python train.py --num_hidden_layers=13 --hidden_size=128 --n_experts=12 --experts_per_token=2 --d_expert=144 --d_shared_expert=0 --hidden_act="swiglu" --moe_layers=[1, 2, 3, 4, 5, 6, 7, 8, 9, 10, 11, 12] --router_score="softmax" --normalize_top_k=true --routed_scale=1.0 --balance_loss=0.00139 --balance_bias=true --init_std_router=0.0242 --lr_router=0.00191 --num_attention_heads=2 --num_key_value_heads=1 --head_dim=64 --vocab_size=1521 --norm="rmsnorm" --norm_place="pre" --norm_eps=1e-05 --positions="rope" --rope_theta=2540.0 --rope_fraction=1.0 --qk_norm=true --attn_scale=0.125 --tie_word_embeddings=false --parallel_block=false --init="normal" --init_std_qkv=0.0541 --init_std_o=0.0 --init_std_up=0.0541 --init_std_down=0.0 --optimizer="muon_variant" --learning_rate=0.00322 --lr_mult_up=0.922 --beta1=0.93 --lr_head=0.00884 --max_grad_norm=1.0 --warmup_steps=50 --schedule="cos" --final_lr_fraction=0.1 --batch_tokens=131072 --max_seq_len=512 --doc_mask=true --train_tokens=682100000 --max_steps=5205 --dataset="wikipedia_en"
Below are experts of layer 10 (counted from 0) of a mixture-of-experts language model. Rows are named router (the router's row for the expert), gate (a neuron's input weights, with its number), up (a neuron's input weights, with its number), down (a neuron's output weights, with its number) and show model dimensions 0-127. Each number is 50 + 10 x the weight over its row's rms, rounded and kept within 0 to 99.
Before each expert's rows: "comes after" lists some tokens at least twice as common just before its tokens as in all text. This comes from a sample of Wikipedia text that the model never trained on. Tokens count by the router's weight.

# expert 7
comes after: "\n", " ", ")", " 0", "\"", "=="
router:42 55 47 60 61 45 59 53 57 50 33 66 55 30 36 55 55 56 35 38 62 57 63 51 60 59 61 71 61 44 61 42 51 52 40 55 43 47 45 50 43 64 46 40 68 73 50 25 48 45 38 52 47 39 43 48 52 52 39 48 63 28 58 39 57 56 64 45 48 51 65 44 37 58 54 51 43 47 44 52 46 50 46 56 50 43 66 45 69 53 34 53 58 49 68 43 58 31 38 61 43 50 62 50 50 42 46 57 43 69 73 51 53 42 52 54 43 65 42 50 43 40 53 49 50 29 46 29
gate0:60 45 49 29 61 52 44 46 55 63 67 33 47 30 60 68 21 63 53 47 46 51 52 55 44 42 43 40 37 61 60 36 51 56 65 61 47 51 60 51 47 44 45 38 46 21 51 30 47 46 51 52 57 65 44 39 50 51 41 51 46 46 48 52 44 51 51 60 53 43 61 40 39 38 63 49 73 60 58 48 50 67 31 46 50 44 35 56 48 42 55 49 57 51 40 53 43 56 63 60 51 49 62 61 49 58 54 51 52 39 58 37 53 49 66 30 46 79 55 66 50 48 50 58 53 58 48 35
up0:37 57 47 33 60 44 40 64 45 38 59 28 59 49 58 44 37 52 46 49 46 72 61 41 48 35 42 55 42 58 34 42 48 45 62 45 23 42 43 53 46 42 62 45 37 54 55 34 55 35 52 47 54 48 47 42 43 31 58 57 48 45 49 44 50 50 63 61 53 36 35 59 38 46 76 58 41 61 52 37 61 70 33 57 44 60 67 53 42 34 39 43 46 48 48 50 48 65 53 56 44 43 52 41 38 59 51 59 55 42 54 46 59 29 54 47 49 64 59 52 46 36 52 54 51 60 39 28
down0:43 56 51 48 46 54 36 51 53 65 45 68 48 40 33 55 40 55 33 45 51 43 60 53 42 60 50 53 49 27 64 60 43 52 57 44 44 61 56 64 56 60 40 71 54 66 43 65 41 50 37 61 38 57 35 60 50 55 51 52 50 55 55 46 61 34 45 48 63 42 35 75 51 47 43 26 69 47 52 63 40 37 67 39 49 67 62 53 41 54 49 50 39 36 47 51 59 49 46 32 57 48 62 53 67 50 48 58 41 30 36 52 40 53 43 54 43 51 45 52 47 62 50 63 45 26 50 51
gate1:51 44 41 42 65 47 58 57 62 47 36 52 42 49 42 51 46 49 49 52 37 45 42 49 53 33 44 58 56 24 63 44 47 50 40 42 33 63 56 51 59 53 38 61 39 50 47 50 51 51 49 44 34 41 58 58 37 33 47 42 65 36 31 81 49 54 38 55 32 56 63 63 53 55 54 39 47 53 49 61 53 56 40 43 54 43 69 39 54 48 43 50 36 40 49 63 57 44 54 39 47 51 56 55 57 57 50 44 60 65 44 62 54 36 40 58 68 70 46 27 43 51 50 26 49 29 48 38
up1:69 49 47 43 52 44 55 39 48 60 55 68 70 44 51 43 70 53 45 52 54 39 48 73 61 55 52 45 55 47 66 45 46 57 48 46 67 47 43 38 55 43 54 59 46 41 45 34 66 50 57 53 40 49 36 43 48 52 22 45 55 54 48 46 42 38 43 45 37 43 45 56 42 68 46 48 61 43 69 50 36 33 49 50 48 58 44 54 51 72 56 63 48 58 62 46 59 62 46 55 43 70 60 54 37 53 56 55 69 55 43 37 28 39 73 42 50 48 52 57 60 66 46 47 47 76 44 44
down1:31 41 55 54 51 40 52 45 61 48 50 57 42 51 57 48 46 69 38 52 52 56 49 54 46 28 45 64 54 44 53 62 28 57 51 36 33 72 61 61 37 52 48 53 47 34 52 52 46 47 47 47 53 34 58 49 56 45 44 49 44 56 46 79 50 54 71 54 54 72 64 65 59 39 42 58 50 63 51 41 51 36 55 63 63 57 51 59 45 45 58 54 56 52 46 37 63 54 44 31 53 46 74 55 53 52 35 48 49 37 56 51 52 43 57 39 60 60 34 53 67 49 65 74 43 36 43 59

# expert 10
comes after: " |", "|", ";", "–", ":", "1"
router:54 31 40 52 59 42 53 57 69 39 47 42 58 48 34 52 46 45 33 50 60 70 38 56 46 53 44 53 47 45 48 46 42 52 55 56 46 56 59 38 43 56 44 53 66 48 53 53 62 46 58 53 59 37 61 53 57 44 47 63 65 47 55 36 42 45 31 28 45 49 42 47 45 61 58 48 53 52 64 37 39 61 32 46 52 37 48 20 42 36 44 62 44 54 54 41 49 65 56 62 66 44 39 44 59 43 43 66 64 42 35 41 52 65 49 44 42 64 38 61 49 45 76 29 51 43 41 36
gate0:59 47 36 52 61 61 56 39 56 49 40 47 33 47 54 61 45 55 33 46 56 60 51 46 37 53 56 53 39 47 58 46 42 42 56 38 30 38 57 80 26 38 66 36 32 43 52 36 52 44 54 49 65 49 65 41 21 62 46 65 43 45 37 47 61 62 61 47 51 35 65 44 38 47 42 44 43 55 41 46 64 44 52 50 30 39 30 48 47 43 49 51 53 35 53 57 64 49 48 63 58 48 37 52 57 57 37 51 51 36 38 48 45 45 58 42 45 37 55 49 43 63 47 62 39 54 51 55
up0:36 61 49 48 46 60 53 80 31 35 58 69 66 76 53 61 36 47 54 48 49 49 39 70 51 47 60 46 70 52 52 61 49 55 55 58 56 50 36 37 47 57 43 47 61 58 52 53 69 54 37 30 57 62 51 43 54 41 45 65 60 55 50 38 70 35 47 33 66 43 52 55 49 61 48 63 36 59 49 71 44 58 39 55 52 57 54 48 42 57 54 60 46 50 38 49 58 48 49 45 57 52 50 50 32 57 64 46 47 44 52 57 65 36 51 58 56 44 50 51 60 55 67 37 52 50 54 67
down0:64 56 63 57 53 56 49 59 43 46 54 53 51 57 44 44 61 71 50 66 51 40 57 53 57 36 40 48 53 59 61 64 66 42 46 39 47 64 45 36 44 54 49 56 60 54 64 80 46 84 63 48 57 50 43 62 45 51 54 46 47 29 45 57 64 50 39 47 54 65 66 28 43 54 58 48 30 50 61 75 62 61 41 57 55 56 53 53 45 57 49 46 49 60 31 57 54 47 46 50 52 59 52 38 45 41 51 53 70 59 55 35 52 54 58 58 35 46 44 49 49 57 51 42 57 35 34 50
gate1:42 59 55 34 53 46 46 39 61 68 63 54 58 37 35 45 47 54 36 53 43 66 42 45 53 42 47 40 57 49 63 54 60 42 51 52 47 61 39 62 35 74 51 65 42 71 64 33 41 48 40 44 51 30 43 54 40 43 45 52 53 49 50 62 47 54 53 40 43 56 60 61 56 25 31 50 59 68 64 43 40 40 55 44 36 39 51 60 38 59 69 51 50 52 72 62 39 40 60 35 69 53 38 51 47 53 45 54 49 57 43 45 47 58 52 37 50 43 50 52 53 51 47 69 43 60 34 37
up1:39 44 57 64 51 37 54 35 42 67 48 39 61 33 53 56 42 45 50 55 50 46 53 62 56 61 39 56 54 59 35 65 50 43 34 42 60 29 47 43 58 65 27 49 46 41 50 41 58 51 52 40 58 49 60 59 40 58 48 43 60 47 48 48 41 53 60 53 50 60 52 57 56 34 53 47 49 59 54 41 49 52 51 64 57 56 66 23 53 50 62 58 52 50 46 54 46 38 59 53 59 59 45 42 59 43 53 44 63 30 41 59 68 46 71 48 58 52 75 47 53 33 32 69 37 45 42 73
down1:67 59 45 37 61 50 49 66 39 51 38 58 47 56 56 59 49 38 43 54 56 63 48 47 49 49 40 41 74 46 53 53 46 25 45 57 56 61 47 59 60 58 59 55 49 48 36 53 44 48 53 29 63 52 50 59 64 37 42 39 55 34 45 47 43 27 55 65 51 47 33 42 48 53 54 32 43 38 47 41 55 53 52 56 45 57 27 61 53 44 45 51 59 51 57 18 68 42 39 45 44 34 49 40 57 51 64 52 42 46 36 59 59 51 63 45 57 37 31 52 47 52 69 50 36 46 48 34

# expert 2
comes after: " |", " (", "|", "-", " C", " c"
router:46 45 48 56 64 44 50 61 70 48 61 42 46 57 58 43 55 48 63 49 51 53 34 69 65 58 56 42 53 50 30 50 67 46 54 45 38 43 31 41 53 54 43 63 61 23 31 53 50 72 56 37 46 47 39 48 53 56 56 58 67 43 49 34 39 49 49 57 40 37 46 45 59 40 50 64 42 46 67 49 61 48 50 42 44 39 54 65 53 48 53 53 57 45 46 63 52 41 52 35 69 47 36 52 52 59 55 50 56 29 31 49 42 48 65 57 45 63 57 66 44 65 47 62 49 67 42 33
gate0:37 49 47 46 42 63 44 61 30 44 57 39 34 50 36 48 55 44 37 57 63 58 53 57 60 52 52 60 53 63 43 60 44 53 46 47 52 57 70 58 56 54 48 36 57 42 57 33 36 46 41 35 55 68 41 50 57 45 47 45 54 50 74 31 58 33 38 57 45 42 63 60 58 38 58 44 53 58 51 55 48 61 41 45 44 28 58 70 56 64 55 57 47 47 49 66 57 51 56 41 62 74 43 41 52 56 45 56 48 46 68 54 49 46 58 50 63 59 47 78 45 67 39 68 51 64 60 56
up0:47 40 50 49 56 59 54 43 35 47 38 57 55 46 50 30 69 43 35 34 68 39 43 52 55 46 44 48 43 51 26 55 66 57 47 44 59 59 57 57 56 48 40 40 47 49 50 68 39 53 43 38 37 61 41 53 43 52 45 48 44 22 46 38 43 75 72 58 51 54 64 58 48 58 52 47 52 42 50 42 42 73 51 52 45 43 23 35 69 56 41 30 61 58 51 57 47 54 56 62 58 59 48 58 63 56 40 70 65 54 44 35 56 54 57 57 55 53 51 49 52 47 48 55 63 63 55 50
down0:59 47 46 53 51 67 75 35 42 43 50 37 69 56 58 41 53 49 48 62 55 39 62 47 34 53 62 40 38 65 48 57 48 49 45 36 61 65 64 40 55 56 43 39 20 67 47 43 57 35 61 50 31 43 33 62 46 50 45 50 57 54 39 56 50 55 46 48 46 35 52 68 53 52 53 56 41 64 48 43 49 59 65 49 52 61 46 44 58 49 55 50 57 47 44 48 46 63 52 36 53 32 47 42 27 57 46 48 43 55 31 48 48 47 71 61 37 54 45 64 51 58 61 40 63 69 61 56
gate1:39 41 53 45 48 65 54 41 43 51 48 52 37 50 60 52 60 59 65 32 58 37 43 68 38 43 69 58 64 43 55 35 72 51 46 58 54 55 34 54 52 35 35 35 45 57 39 62 66 45 56 60 43 37 54 46 69 44 63 60 51 51 40 54 54 72 43 58 45 40 47 48 55 48 51 57 70 60 44 48 36 54 48 56 43 49 64 52 55 41 49 62 44 59 55 47 43 44 68 46 52 35 50 29 53 56 52 39 55 51 44 26 36 65 39 50 68 52 48 36 39 54 28 61 55 38 54 45
up1:53 57 57 63 51 54 36 48 62 44 38 43 68 61 41 49 33 50 41 60 41 40 50 43 52 47 59 46 51 62 69 59 62 47 63 52 52 41 43 44 60 64 46 52 49 52 61 59 54 58 48 61 62 72 44 47 52 64 31 37 51 68 36 52 60 32 58 70 44 56 68 56 41 51 54 65 56 56 56 48 29 56 54 44 64 39 43 54 47 52 47 59 53 36 60 55 46 46 30 50 67 74 39 38 58 64 45 61 39 57 51 55 71 47 36 49 49 62 45 59 48 38 62 33 39 57 41 55
down1:46 43 85 51 57 55 51 57 73 39 58 29 62 48 39 39 45 65 53 52 49 53 61 53 50 46 51 48 63 43 44 63 51 39 44 64 58 44 60 45 52 40 59 37 49 50 47 44 56 48 51 55 54 53 48 46 66 30 40 69 61 45 48 59 59 57 53 45 42 57 57 39 48 39 45 58 52 57 66 52 47 60 38 53 47 58 40 41 51 50 38 42 22 49 47 42 47 75 45 57 64 59 78 56 52 27 65 53 58 59 55 54 42 55 66 36 54 48 60 32 46 50 48 62 55 50 42 47